Weights of a small mixture-of-experts language model, trained from scratch on English Wikipedia: vocabulary 16384, a variant of Muon for the experts.
Below are experts of layer 5 (counted from 0) of a mixture-of-experts language model. Rows are named router (the router's row for the expert), gate (a neuron's input weights, with its number), up (a neuron's input weights, with its number) and show model dimensions 0-191. Each number is 500 + 25 x the weight over its row's rms, rounded and kept within 0 to 999. Numbers have three digits each.
Before each expert's rows: "mostly gets" lists some tokens that are sent to it at least half of the time. This comes from a sample of Wikipedia text that the model never trained on.

# expert 7
mostly gets: " John", " Thomas", " William", " Robert", " George", " Richard"
router:501517486515481477482497536516509470543529563466528506489525500492492548490490489506518505511511515499507551484490500504511520518468470522479503522497472524488495501510486478516509505481506520504453465470504541459508535490516533461500511488487496528527560509503478486485462504441515436511477524480519511485542515446466497467517505513508499468494501472497490534471491504523509520490532498514558468502483509482486560550491514472477493475541482486460509451527431509470500543512475465497546527475504496451512517474470471488484516515518547465479495502513483493537501487531494485479
gate0:545561503519469479445467486523501474498492512462512480500515521501467478534545517503459516463524519505488512534527480504506469505506528463487491543490494537490466468506463543461534509518513502497502474509538574509507463497515473486511554524452568508537502510515491495483473535508488469480521492493514466471539470497478458494493463512518494502511541478505509479485502540487537515497483503496544486493506491440498514513493498461534500505522490478520507456486512479521480454528468531512525513501443518502485520544458489481490521550489483486505485499532509506495501510509506522493
up0:484513515475497525493525511428477506516505499501502485470495488516513523471499482498507521502481448548520471508490476535456543493475451518494483520491468522513512465519523529521458437479489505465488540505514489483529566517541503525487494510515482510451480490520456507518512526533448500471531477541492518538506513496531517511511516507503471546508506488523498458584506489437517515495492489501521476495476514522498499462499497517511497468472536504494482514484531512507504521450494482492480492518521521513473554478495494534513500480517483537477509513505432476492482502456520502509
gate1:522532481513550532537489521457526484495529522467499518464492530449493507485528446482535496503476553509479526478449460499491527521480487558458526490476523483527530483493507471469527471494507507517480499503491544494504489531525489491509517499460502509467501496522472477504501532472498517460490510535484506492526531464507462491513492541477494527472498510526562520480457514500458491504541515527516495470500526518453482481494501469514540475496518503458486456584498492476519480486496459493497470481476549531510520536499482506460505507516480477505535510470497487489498509512518489500
up1:518462492482539504525491518542483509515451471508494521519490509515513502479477499476513523505487514474482486494506479484528517541537483508513499512496504488449502518472525520477510469456486482503493522464540506509547515472523479542508500499500490478540523519514483497480505518467526483504497513479532576475522488503465468554533532498527525485458477515521505525486503488473461491495511452484514534491560514514507452461515492482522450505508490500524539511468518545476486539489454504501525497482480479485485496466519520551463471479514506479476519434495496521482469501482573485534

# expert 2
mostly gets: " ", " h", " Th", "----", "==See", " th"
router:494453499479440547475496514508528526514519512507500490498500503503493505532510489473509499522466474482485529486458491505458521483535448520469451481534487498507539525452479499543523503526502531472492492519520495486489516552500506502521527527496469516505520503505461490496502511479500481538532496519492505501470473499535438475568470549484498481514511454492479508519514510527432492519506478498474518524483487498535528511486477493477534512521515455510501476516487481487506528536471517488524546451481472494507499451477510573519459489481494519477546515513466523477489510474529521505
gate12:489514464481452508499516490489553535442514500506463443479507454459489487525494506513534513511523525485491497532474457523469496504539536522526489514554512512466508492492482492487506492502504467522488501483484503492520547509530483503516537479493563560487515513556483468479509459532520448550465496515543506516446493488532509492513489513498486466525532506496476466511523486511507495512488505504492494523506486488472508465514512508519508500532492452513487511469496495492471542479435523504506558498480492521507532500499492482540511490522535509486452509466468530477541489510492537520
up12:508480522503471490507520454490525520503494492470530522504543502488506478537491503483479449537471490560492500507517473517527472511535497485512527461479511507465492504538506507550483489528484533533488516511533551501484490484494491525532491459527485509508579509531489523526514510466546511507500472492492459505493491535477495453524503450519541489501496475490469534495539486509548502511537520484478546497496462515462501500519501496460505513476489515511510468488484475475516481464536474508458474489457450502521520445478529461483471515529517534495472513517495501502518509475495443524
gate13:522483497474516511486514506516496533541490501474501459533485505522495497529500474551496477490448517499498463457481496505504490436541546492484436500524536500451494506470486491501514534495510503509488447522484495520543488537449484499494564513483481473503507526480505493513525515494496449482476496513545494475501461507507490498492487516548455447503499471532449510483473507479492473496494525523506511476513536474463504478495491491497495524509507488477505500541515511494515514538478533495525498483472523519554527447507496498507471496510490502488462461540476546515497571521518537520
up13:520508498478471479512433532505535529521508503510461485482464530508503476497495544533498512501535495562510488523478497538503468492513498543480533510501520504491482462549476493492464532502486485461492509513527472516468476503512490488498488485548510436457455519535525504471477470497514514477479516479531463492526518515501489536509467539462463488542484491473564501534517513540481505484528461504470523482497483478485477465481487507485490539498491524489520494495519518486507530459515463512513464503513574501477517478510494525498511516492500437498517488502452535521492527510492536487

# expert 0
mostly gets: " been", " but", " has", " are", " have", " was"
router:514482450487493463528508525525472505520518489478473474496475530452511523505532493442538510516441548517492472481556505485497477496523532516459476494507459464492493528469487509515485470459487498453535506521449530506518529506485490454440504511498465493538515510509535496480479515438506457509525511465519436505468509519511496487489512517496469513474496507501527481529511509496503527479528513525507527543506557493515535521474469475538464493505507490508497474490511500482518504492508479500503505491489522459503477482474502485483548530538496524494493527515492510526512475487519540562
gate2:479456492464506502485487464516461552469522527513476488506436542491517510495529513475508475519483487512521486489516473494491545489517484459468472542525502490473516497504496442539490483546535506494511531510534525481518470507511467492496494517529482508485459488505534534484483512498496511530527515517488530491478509478501435536522514483446513507474467512512459521519508543477448494474543501483537524505490537475495533459472477529526519512503470537524495535499475500472559501512521481528477487485493514480485523475474522501484514499544481453537499498531520488514496539504552487523
up2:475484449482512555454512447474499524510526464513532517486511466524522485480499519518491517470559498567510509509506479534460499485527490493514475495511486503531484504528480520506506509510533473493489480516498479533510492464536465473512474519515509550472469536494514484532508495513473479493467538487473504467508466487492499533485481493522476503541502507487479537477475498516437537528533540529510494499515524526495494501485485497447526524450450508462466535484485510515460532498500520471449495504485491494510455529535493509540447468504468492474518534495520537525498483517501494494
gate3:474503496516505488526516476518498488461515494457457485483483509487541490515518501453497494470511520501450460523497489435506514531480480531507480518505493478499474483500503492498495485482514519529498493500510488492523471490527530516488524523506488490532448509494540525480528557505550529521511484515520478498490506551491460440520511544518465471509443484478548486477489501521454506487509534521514509502545537500484565486473475516488500490500461506524498500512510532507492498483516489448480497473489447451456488479510549499498487474513535538534536485533538507485508509439516489523
up3:500498483523506504458486502494505460510501501534507495480502549460519507499493502527520487500486500528491488536530488504524506541476470535477468530540493456542510489461499480503459509497470489498489488455479507469524486540542539530499497492500484492540527500552514502521495526521535504433484496485494534479442523507496459505493561544505478477518504510491497450485483535469506516527528501491524484479494515546507475482514553476498518510522524548494484503522486548494521494529490486484545512537509468480486484477470524484464504449469460476457461545532454498498494486489511522493

# expert 15
mostly gets: " \"", " (1", "′", "/", "°", " there"
router:485500499469510507469471511526506469514490486496505466454500502503523485547552470532528470523486510517543501505544456512484486577506502474473482521522497497488503516515455516503518527517482527516459491470452497480506487492536504506468503497490523491575505469523482481501487547483486522528483485520541537502501472465504470473515520520476514523485467535474496509451501482515482553532513472485522508503463509505499520501470502504499485486502513516456498507522494464539522490522515447508496504565469451438470503491504521504495510524497496527466495520521486499496484489458554456517
gate0:544524497526510504511479503461490481501490526524518483507445505513482515523553501503517537524466501518484485506491494482478508531480477521480519529518501531521524538518502452480509539474483532529466480495519515490513490525514563506469471510494475539456462493559478525502511520517475489538516473490521474484549533485534505494513514500493520502517476486470512455462503492472496536504495493499504489513519489507466556480458537480438525484516488485469506486517567459481499512515485482486483460526513455554453516468506476504472491498509533501491472484533524456496485495531536518535
up0:468493515453481513458471492470513511520522522471513529482505493549487505517498443495458481497460478510538504480494462522525496481504478463520500524470546489507545488504498549506536484497491490477566511526507496501488512489503515489475514509524468536460454512555499473506529464486476481516533522477459514486554483479481514524503526525495496506487485504519509500489475461476482483537481521468457524433504467488486489518538496507474533548480481529500525501491482538474506516502500552506490474478472520481550521487471493512481491480530554459493520520512479521536525525481506528498
gate1:497528515495504521492486518489467472485487495540536449480502534487504493488507519512532478492513516514534486473474498540485499495490514485522488468504507467452473476515497514485456498519482479507458535527450516509538525466509503465518536451520472520513507478504461519494528464495517487500484488570529515490475478480477483470519541546488458511539516444485504495507524548493449487544493524483521505528510484506516471477484514490514501512521483495515485488451508496513545498528497470491568465557468571486514492504517521453517499536523504488493455480494482474482492538477504511506
up1:497490477482480504522480495496517491487497529535504440489455510518504523487470519504513467471523523503532524495519515507496520458472441484458485501516508500433492537509490464515459554535539511470530534502488507510519455518437448496514531486472541472549464534505538511528478518503483507479523477495477489478508499475497498540512509480482512510471499482498517558519485473499475490509483497496501525526488531552507510495476496545479479440521487536525481496445491492479556491515496475455535504523486500508532505511537480501491529510496494473484524512514495505469493522534527542493

# expert 8
mostly gets: " United", " social", " such", " human", " political", " health"
router:533480509495495483491516475548476540483534487490498492466504486482465505513520516516520512524477493464482517457499481507503507510513453534490513503532565532501470548498509477518473486459488482474494446439500525441497522512498480478480539507481499486537539528519488472498487507473530441493536540468539456533478515516468478477507509508544513476554509478515506500509512492516469483478504469464495466505508514514503537522492490479540498481493483509446481536518499538487536543507517503511519524505474515454485451494501477510535502501493529466528522528506477508505486514558530516498
gate0:520493458507457516467470494490508454485485491521528466488484528510517511507498494539465504499546515502497511485473505495463491491509513453513507470483496514474468519542484547484481495483574503488482465532479512452504528514497488479493535476501480520470465500521442510554528520478514460508530514461484509509522497511488489466497544502534496474461457491566480519489507506530520493526527529525515505477537507504505523443495484485509540476520528542493481507465550498523528517517478471511489528520480508498495524447504556483475504513529471454538522482480518494494467511533502507503
up0:484541498500507508477460509548494506480461507490479499475479525486514489515484525505501511505493514482463489537476525471481500509512523473501495515494486470514526508495489489534489505487534522479498531524474495494498495478485513512494492456501542538539502490480494524493498474508460488523483473498480472508503486518438490506481525502437518459483545495505516509510510517516512539544461491521512437571507476516558492532517549495509475490499489524467498507452483518538467518447506537486497482495486456536463474523491536561471469570483517493555532525501489508470486523469482508518
gate1:473478478510473506492467465505518475487483478536498529498519480494517483508499508525494521496474467503516498486521511486483502497501513504520488520555526524511520553539517483505488514479451468509490469482476529468498471510486476492493535495526474479519482496570526511499498483472508469474532497483494409492513509472481471517485561520465509504538517481495469489467531477446527511472526514492528454481499500527477534469525519520531537482527433505510529522530513498457528510486514478490534506502505544481522535485504515513514476489520524474506514482521448535563463504535490521488
up1:487499479489461537478500494498527496494519473494455451510537510474472528510543482476525490525480500459529480536497501520448478485509513543506519516552491541519490492507478494480486521472477434492482518479467547499494512479457493556535519494498464559468499480455445544518524471529523481508515511524539516487483500531559498463499483536494483497505511494473467510547521527524509510494505501475535498476530493485534494497511487501498505483484493505497485518487499530505474521466492491535475462543493484487510518497458493505486488478501480494524451477491450488529522510536504438514

# expert 9
mostly gets: " Los", "ford", "ira", "ș", " Johnson", "ă"
router:524501496468499460478493504541492504507528533498533490476524462476522504463522486500512497516488469479530520512459536480538496552495477501480516524523504518496526524527494546553465488501499503468513500494477502483527506503498510470463467536497485501491522485494514473488463519464518487550508502459513469525538474504508517455525503516492522495545523473451482537474480506526513474485547482497524466467517523476497532549518493484494519460508442512480518484527448497479487478485456451479578515486490488474508524476476473497475498547514539444488508497515491527521482466518500497508
gate0:490484530501532535484502525526526478504517490491487472496502490493480485450531505509462490493469529537495484528482484520523552478528496502470515491531546520528506458495513525529507481481463510506488467541457511519475550468514492490499478527528526501481502504475435502502489482500506499530521484518481532436518513505499507498493520531541492509417469479527460543491479511517471523531499497481493512499492516502476508521541498502535477483432476529495473479503480520474505455469486471487494516534450501475468515530492490505500521500532495505548517512494459499571509468528511481465
up0:483460476508543520508517512488446533513499517464503532521517522529509460503470542491455502533487533516480493463534455509489497497523481496535530519486510504478527503420500488528503462476498497516448520514522518485520477540490522495520545457457523491509454485531480489519498471470466523488480495496526520495518458520480486448538464536486490478502484525516505510469496509514481494518499459504507528498530469537466497496519537491528510512460572492508517502492498512534501548484477549502501531454473483479517452550495514475498479468493496494471506516504501518475512499482512529497
gate1:508510478535526458456504457505501477465483471512489472530495471535520546490534473481493512525514527458489466482489517478486478461499486504537523501486474506495484503486533504456488497450519471522494519498467512515529468526482508528521556494486534503551456498495492519532533477515504519428509528496516534502466527524532492530525515534472524494470455499464508496513524517524491457455470472504558475505503472482490480538522491525480451456504472516470500529514509505473538497490498472477542480525488504492508539500487509486488524526495543498512490473503489486493462536530459513480
up1:512534483485519466522495478499448489508511543487522534478469507484542491538507514469431540458526494484497506509468481507529493524453480496501504472486536492545436498509551478466529487473517511475477509539484542501525476497479486571528483484521510488537509500484533488529490538469477510485486532513464523514508507495483521526478514498477533528503534503513536497529495522494477533554461500495478497522489517527528486522513476480464468463511522436458541509526530495495445482481491490515470482478499501518465489504517528530498490550497493523501487501494521469520514492502494507467

# expert 13
mostly gets: " P", " F", " M", " C", " R", " E"
router:509470504495513493484490468508497461553526527503492493523460518493518493508523469480533465481451526506495511499535470494489473503523486533496475517514459460501493522514477516518509459506505521491463507503492485521547526544566503516485513545462515531524513532496476484513462540509506506540525510501544498485548540475508512500537512549447486485522460466494533471475473531514481502481546481493477484501478507452519492532487465480468507497529500481514478503473463496526541504477486500505494489493488526511502465463506491470547438519477504485497558487472484506498436468505485484512
gate0:480467481516463494553528492481470477473521478483498529510480524512503466549505506514509497462482530483459492490502503475450480490505491481531518452506544480492465523470509492455486484464486493519500497516491499510468536513543492489507466535508512511494516529511510509508515524493517458505509508482569516513528496525459526499542558496556506525489522497497466508507481506565520495503499495509502500445526528508483510479461487488469511445516517465508506541478514497507527488490570496498470501509504480501489528521492524530487507525511517523516519460449417483548512509470496498478
up0:519509464541493507479548524514514512517477494486519533523482496507481495491517469520493509537475479465490496485527486472487492500452491509528496493481533485513457503481509528528493524511478479434528516535500516525521498489537459519490486468517512473512483474513531474485485541544475485514513458508521518530519439458539457503493492490554494486517466547511529490468466528480526474528476462498519506471558514507511511465528452476514478525510487532523505509544449493499498497479493544541490545470497484473436517471516513519497516469514497490529467543481493489491507486514499502535
gate1:483513488489532546506483474523483499562480470449486452499538494481503488477506450476533496481512515494468496473531462480462492481505520536492509513488497477504499445477491535477526512507483523487520523498493460498526497496540507501467484509532552493478523474481552493513539497504500508513461510511577515510514471474505479549462518511509423509479491473469496518497507523526491533480475476500504485506542514524511487559529500526520486484499487531511485543447509512487525488481490474522490498527503469486488515552501502520488500475489516520498485485532558477515483463505470466546
up1:508502455501490478497499483457495493455502519573561485485471527462491490470494489491497521536451548503511463505514495492469515479469521477515475502511515509468499488476489482465514536527509489519508507531501508474546438512462515515524480506498502521466509523488500497532518478499477525505531496505507526535492500496499505489539510485531494527516493513464494549520532485464476527491474534505538485562549489515484512505469530528476538468457489539454492525504493485460474494463517502471550463482557486532458487511537526466497498515502507486488481530511525480512482494487509456473

# expert 10
mostly gets: " after", " when", " became", " during", " before", " made"
router:482459493507520454534473503522447544543503496494527506464493453488537504513510477439513529506486528478518483488495463477531487537546437489490470513505487477516485511446488477498549488478462496513498452497473530483518542495484541461529495510469510506533495522460501492524528530475514485532517517472500488501468539519471489542499545546494516511565476467462505492514511518504502487559522509482508509525507511497502547512477487491492469516528522494497475480482477511507509493480468491509481485519519443461497511509500505479464540514524507468491490534502482544504505516477527477500
gate9:506473464509533474489498527495484566533535514488488533489463450513534504499482490504505498500545496534477510491493538496459464465503466519508486494497462539491489470513460477460547486471520486501495481487531519502528527512503529471513467500495515497480496510529471484490489528537517522518527547503496475484505535468509482461500539486497544511504520505501500484491449452452530493449497468496470497521518533498511552478537487505485462516487513505508515540516491518458459509491541503520507479524522476489492486454504474516485509474506501582512484493526455538537492483523515468468
up9:521500452464511519522520533470486459502453515514509505477554477553518475472474521460493514463500492506497515494537511490477524525525491485461503510476486502527503462498521505474471504503473521502542454493473498512475517492517551498474541482535511493467520453476481483527496501502482522555518522534500473538498527537513535449500525524467477534487475542501529486523542464512529504514489497461514494512496517473527488503490495551498511483475504481448540479502527473498502463507498483497546509518498540477499469538495514442487504496470500459491523520528501477509459503453503532467
gate10:517469491502491531495528482520499586488519505473537478473530509492473466458527514541490498518497529517501505470501518469475475504495513483514477514489476503491518515505483513531497474477482496508492508471496486476490479581514550530503570506462476474524530509494517487501473498493434495545495517521490517458441486513510527511507514472501528491512520458496572515506495491486530486532515505506534536501508484499525473503504495477486492452515495531528507514476468543527539510493500496529498512517498512487484495497488481457501452476465525473515491530500525445471545491480443473499
up10:521481512482508523490521529495532522511497462519508482506503534507518492526539508474497506488516507470518484491510471468488520516448507487480518462506479537570525527498542522491506549462484480491489516510519496479476513527525493486476520498525415488494434546474542496502492477525487482510523525502529485483525497510524456493490525510493502457461492540482521491507482514495511482541537526537485465451483532477500506456518529448525496488495521475507482503471449501541488518510540449481495518518479493477519504508520509497543492526541486435517477513510471520508468514471483485532

# expert 1
mostly gets: "s.", "es.", "\".", " World", ".\"", "ed."
router:508500504526531493494459532532539512506546528491511493480497491512488552520528460478527522501500485465550553476468538485518468544483535555490487526466469500491529511503484482535530471483474504495487513481516529473515521536499558484510522491477506508557498500468484480510459528469490468494515550465509461493451511501531424455493505494505488521515535461512509510525488467509454511472523499455475504512514495475514527466501526511496513490505488487448516491467501519487519522508494513488512490504502525453514515502488466461508485522489497501510481458521481468507456467524477525526
gate9:500510494514498499494461519481482443537546526490520517519482482511448546473552466510479523513488514467506517524501528505501489530526489559505505458488534484523499473474458532491456494525469467562525506515554528487501497528458503468500549514501530491501536473538468472470518524480514497477523513499501487455483529500525439469512514506490483527494512503500501449484493490490507541523539493466505500455493476520508479494519521444520489481498481452483498519519502452511473505506507482496516530517498500518492494547501463521494474498477470519453484524540528535497532495511515500517
up9:493518522474493459475521543519444488468522461523514536466465504454500556489495529462507510539487477478486499487498505494455526532484497480496522514493507494505546509544524478441500514495516524511487478501526524533560485478500479501481463501529481511509484494493541508471500490503506516521496508547517510515527469495491538503531480539473527463513520491518505486487521456522524496461476553513556498498516477541501498502451456513497510471492502471524475481495514488536485528458470462492427514531486477562514475478485487496538530483502479489483504499489484482547507484490486503486
gate10:500533511486528477452466503496523518506499492499509537476487531484503516507566520575480478494487486476497529542486548499504537536474497493515524511517486523494543540490489495472519491480494512536482474514506489474452469487507511500515514588526496512499510528513503513515507516475478452498498515502479531531483530513483462530496536536472510500539529492508518473494482454486439505522489496461525491522495492481469464491485486478501483497524459526518500461472505528499534483510452498494531474487471468525475496529495495474468493496554565507510491438526497508487505466494475481510
up10:499464464534520494490526514532481548465507463527481498514492465460506523470507522508506521531485466510482485556518492495500521525510458524506499474527478528502522507468431472466446501503511470487504514510496511479488540508473495515457502474490503464497541457456500502528465462509521518515517480518470515521521502528568520485486499530482524499486476530482531524468507506495511511507532492498553532449488482531544513509506513518499562499499473443497477500487522484524514514538514465500418509478552488527485519485488513505465515486540498509477492505520524521486492488503508486492

# expert 4
mostly gets: " at", " in", "″N", "In", " Country:", " Genus:"
router:517424488466536456540510529560488514518508479512465436454493467477519502516524509514519499565493533473544533471517517478503492505516516516454521480502505469501544474465521494507520459526518520473479484515496561464471499506486538469480525483486463499480515481480488515534534497499499477500556518508467460516487505510486532438522550521498477520489500522465526487476493498522485491458523472501492536512513551504523530500491487490514447500519514494485514498482511487519514467495462512505496496480508479465495504453487507500473491512500535531499477506512484514496483471478506478535
gate9:569470489542484503510493503516466495464514533470534482501514495498454475471530481515502491462473525489483523485510485470496480486510494513510474499459505509525492455464472493502498489491507521497505518533527556544465498449556511487529506506506472504543500488469495522521536503496479454484515508458484490507516456511499546486534540483572535516524491511442482463509507492487510485496502512469500528500537475490478518498521500501510484488505496465490529549440517474526497508539496482532470514500520511481460523512483528471482472534457530554514536509468484513523487460522497493493
up9:493471495503504524519524472514522529501505407498488478522462510529465489513482544506565525459523517504459526515530506483440450514482539533497512552510534494429516507503492516562527482508525526506510493498484507531516474492526497490528504482485502506526490510495500543485479509511465537520452474472502489463456511500492510536529469468520508542524478495456492517511477511533469526514499481549457536495494502485504493488462505518500505531519497487520507472514496515475540467503522518512473483464506459485478490492512502512478496509437484463518486512498490498495488473491495538521
gate10:531527511475526486509550549490515528445484528509485511534506482489516489507483531484509506517446565531507503484469509466492497498515499502472528491496491464508474493478486476497514522481523487464510464526454534483495501478526492524528451491498504460555496509486525501518487511505492478466526510446491471513479547462477528530503543489505519478523507524486497480507522530497486486419526483544484479538504453481531521470515468486520506481517457536430477504516559494503547494458479507523523492506529517505489502501497515488463513468509539498513495475485495494540479491481499521492
up10:474503527496512507515525541511549521494515519510506529493497524473511514501523509475517508515467523514491514476497515469463524524528484527488458498498537496515495532451505478509538491478469502502535500462488504466488500489543466518488503474523516459514447510484501552487467502508463524485473531452536415502524530487551523478504508449504461533467503514519476480485518498490522512477520500486503485528517463504475544527521504516511453506511503513465483511472521507545495535499490451497508540500495543523454509511488495498491420470470502493481492497480528494508520477492441530475

# expert 11
mostly gets: "\n", "===", "==", "====", " ===", ".7"
router:498478469516518528488479529526504471501501511511549510504499471483513494514497467470481498509486524504543512500541477494490464508477506483512437545506509454525485526478479481510528511537476522527509482512459528479477508473515496513468555498503512513535534458514493447537490502482477504555522480517528518502470569503524479477531543453504492532516512501450488470449500482546517464543518500511505459513483516476518513475465467499550511485497486498481497505489476467463483483544477478511521474533500483503433491496454507498530473521503516527498513512537503525486484509500472533479
gate11:506482540506517484477518509519449518455512503560511513520503521520488481558514471514500485516468508492488522459556495505513480542473468489490484490460498453503513524508540513512505484512510504546520488503452519491544505516509519481508479541474465471452484489504505526509468481508497545474512405488503507498494526461488466485464517478482498510474504448489508505537516477557485508483478466502491512509492523514514442506517522503523502551489500501518503487505499489484497540458509505524473513467523454484504479477518485498526486481514498506452538464507524461480512553521499538495
up11:474521480534525517525496483545495505468470482537494527493488433551497484471539474544473452487499490481498519468520528501568501465499503510499484484491524513471470467533495475542516488513463514531477478529501487490492524496484484464468502506502504496516498448547493507494507516511513460528496521474508517520504513486496505490489493499518478493438540527453464487527488510480519505541528532479472538466513497494479519527495468499491436476525538499519532498479513472541459461532489495454496501547494484476499482521534518518483474486539548491472536457511518505485504513506523495527
gate12:513459502478499502494492506520453529484503495493493541497499506475492505488467527490470515515523520527565487491519529513485470547513475502511505509475517497482494497477494466508498477516472475489501557492492470486459564476447518477452454517438490487511560494502530476473525506504526592533494512496510496508491542545500512550496506496489452485511525496486488475513477526496530463469526494504490519478502482531469514522518503492526532468487470526534552521492493460465455463512512487510529493474494534457504469523499482510468478538499482521488548498488510523494501516513512489500
up12:507486487537497465492497504505488497498500517519523485502459542503503532521519484500517506482509492544507525453479512508496468540532508533537518508515445523469476527513476509477492502523465461489487504529508471538496518458522451448524466526483536544468499514495477494524478476483529536523489475515514472537474522530458543511531446475490479533488505519518507495478452509491518525500503494499469494469501552464532507555526495501524544465497534477507453522486484465445498515487509463473516509503480523506475528502509533465531508504451530524529473455481474488498490487528497500517

# expert 5
mostly gets: "|", " |", " by:", ");", " Born:", " (age"
router:511483498488508460533480538519480514547529519494482483496476467482536476499507459466495495536526534473514521454489479509458483513501519496439501484484509501478496507491516508530504428540474522490517507496504503423529516521466522504477529476506473552546528503501513469505484486523544518519523518489530492524470502470535468476487554497461501487518486500469477471469537512527486523519505455539457502507522547513488528501481514482524503527524484472520491498487510489481477512483492476504518528486497487504496493497484453470490475483495549532491446490483448521509524493536476521546
gate11:491486486456521529485526507501461474489491504514459548521518519466542502483502528485515475488556438490532521508538468524502515564467502524524505484519515487509487511535486541506504480520458520517519495499479494472524502478457536514489507450535484484476455509483458547465489519511497486491507521471524487546482499538514516494522512543513499485573454505476503509513488500527476459501478469490486545484547496492552506525538474533490501492515473470476526478484496488473482499500468519493491504498475465508472519528491485465484516522521475549514513506485465502486460534473486501468
up11:501497485504516512496489497472503497528516524535495477506508533486507513517457532511501486452533485482558515482493500480508521533545482492471515462526502484460528481509493496522482470487495511521480457508501484481497472518491513507497494530540513517443532507522464529462494498463481452477466520491535500483472494538478484553483480519511547541517482505465465535522494476478505508461455474490511525544495489460484502496541490549502534452538500501482505551561482509487500532507521465509462490522508506465482508524502474469517495529476475515511547516539474519502516547508446489468
gate12:505491497519487451502493484482466533478525489535516465504518472508509504499488531463523486465526472530505484487497533522509502485486513503466491539509462527494492467483497506554490466509508530450540532471508465503503492521513495514541522494550496535543529488489465475490507526529474534490481504551529527503461498494493513509491500518455493532507481509484499481495528494496504546498509466515503499520489551500543473507516490526529499508487485452534476531492468472480450472520507468448539552537469516497453513454513545464501447476527490470503515466497490520485484455520472469512
up12:502483527501515487463494496491462500500491467476494493486508482513489501515467530469455471474531520501529506548502513515533490476469506493512476511479526500488504518484516522540525515515475508498530538500508488490525489490431547513540488534492490476509498530497499492457493544466444513494523563536467458491415467485523432519529511457481492507518495462534503488526492476502513507495479485444537483523501511492527485515518468559480506493529508461524488523493488525512503481487483442520511502461495512488539487502542515551479490517474488513520498491523513512498446492510500504531

# expert 6
mostly gets: "),", "a,", "\",", "i,", " South", " south"
router:533483466463522461537469543522484493522521543475489465508448466465463533535537493499495522530463521504510484483514464491499449533483498513509495486481485537469532518474459512489508452505495499487520487452518526479513505511461527478521501518505462486535557509528535518492484526487534460518540472492503467507500483498525514486497468520492540547467471486473508503482499495522494484507517522454484542502518472500500517532477501484479472529512520474511487500518481473522521505488492502522488523499451499499471429476524468472548491489536533506459452497484513522521510501482527509536
gate2:498501485472505502497513525474461488510495518470497446507509517436454551488474468508532516479506524444513525516530494505494485530493520463508456488493483477499526474514493522495481469507471489512505490531514500497470529543529482511473507505542551482524521484508481520511494528506491485519553500505495485526450477519523518462477508495500476514471536496493504535518494510519525508498495508463538531526519467519475490504472528491515488466461496516540473517574468477487539504526512486526437532494458466481483470452497533480504512498542461530498557479495489508509498508472499538452
up2:479506495522533489485476472531502520507478513546488509531480512513477535508486473468504494527510519538501527491533506488512505525488458490505488529539530494475504473465519460503469511457501473561498496496519519459504515553471470501513480509436527468498474498532513465526488521543535509504529488493497527485506527475533485483487511518481484476507457527500518493457530471512502508494475466501522513445473475488482511460524528522523498504515526519485545546471489513532525501488498499531518482555497479521505468536477507511538503507465462466421482469521494547496536517475470485467
gate3:484490473480492556474485494482491542532498481510482505486484495479492431541504504539517491502505486517500487507525530529515516514498513535484498488494567490504510531468504486449492517473520541477522501496513505533535542510516483462489477492514460521516502488548537526475481502487521472514520488474521504497457462467521471513455485481493539447481535491497495480481501501547512478481524487447449551502507520568449545532473493507483505500475551503503483545481455497523510491486506505509451501469474509506491492519490480548506530537478507502506531483482499510488468494531481505471
up3:520527481531437511530480475495531487520491469486508497553547514528489495509553509522531505445518477486518490511486490449482509514538473496495496509524496506494483487504494526503560469467461496498467490531536496505507530472509459491494560502469465518519509506520510500493531495547454467488484511477527485497545500462474503497517509530505505469495513524491476502520534494481521494498516515485560439487542537509489509510497471490499476486477537530551490484478439490510510537487510493462448470481505519490529493482504503556536458506499500477477512513488485501450472487493509464487

# expert 14
mostly gets: " film", " work", " album", " state", " government", " game"
router:558458491491498497476428496501537540519530521483476497481485529511466548529532465452505492500496477500497509460514479483500496548477508504491456507482477504505558512493491500511485531493477530508460517458521533482500529526540512498456473523520498474518500500491532473508500496484546477499478518469510480505465513509480420478536496541506514547548511474482517501477474470500431512515514518469492502539501510495547518504492495519530468498499499475505499508523506502490506473552479504485531499534493504464473450491483499488525474516508511504508485519514482557476495464544486525490
gate9:503514472490440494512528512472491495497493470488544526505470475522527523531544500490508516494564470501493513459502478471519499483504470449490535483502486504511492532559475450499463512523549485484505479508481517532503483533518473480502511509495494497468495524494453498521534532518520519475469511519466475526504504474461484546537518517494466494512543488507530516475503519526499497478487537503494516507496493524529476444497504511462498502511510547518531502494481508516504467516499463425576486533494503515480498448522500526481545470492540529486491457490494491484527533497539483494
up9:515472468484468510534564557449512482497495492519488463504521519457482470458462462482520501494501489517438481490532494506525486527497531474482518511497550476497514502494515526525478502524511510472520478483500508485498498465457510485483511535546532502470477477468512465515505485520515513497528460517514539490454489542508458527509550481454516496503507508534522506449462522549517478489487484499516487469508506511490540456509546500487478493528514481504502516504534442519491484492502479531515509480548551539474506484504458505464512516506505517506494499518484499455513506494450534482
gate10:508495476526557455506481481510504528547529527427514505501504548454557514514489454497493514539435545513510456494501491488538499511495456522546516486469477458519472546507513511538502509471474495450468482498456512514521499469464471487462516473513507519492455514490534511485498532506492530510495531504456476527495542512503487522517460500507513516537482503513521501517470528508491512512465515516459516520494510512477505529525531520484466483486542491496504518485554491496491512487508530460487511489459501508515483476511480488481500478498512491504489486535456535500509507448517467492
up10:467502509489478463538490543463512467476495485493489487474516502518510495499500496542475482463529506489489505504533496491551461510474498539516490500551483514501512512491470501512525496474559469480486491494496479519531484509485507481484498490449488527517562490497512569484518465516491533480519513521523538523497497487490524490491505494471481459540469486531519568538482517532540508471493490507501504521519485519483467468495496525485523479450476507457542522469470517517499497465534523527515533530552510513502506498458478494479502481525487525440507446455516471530488497536494479464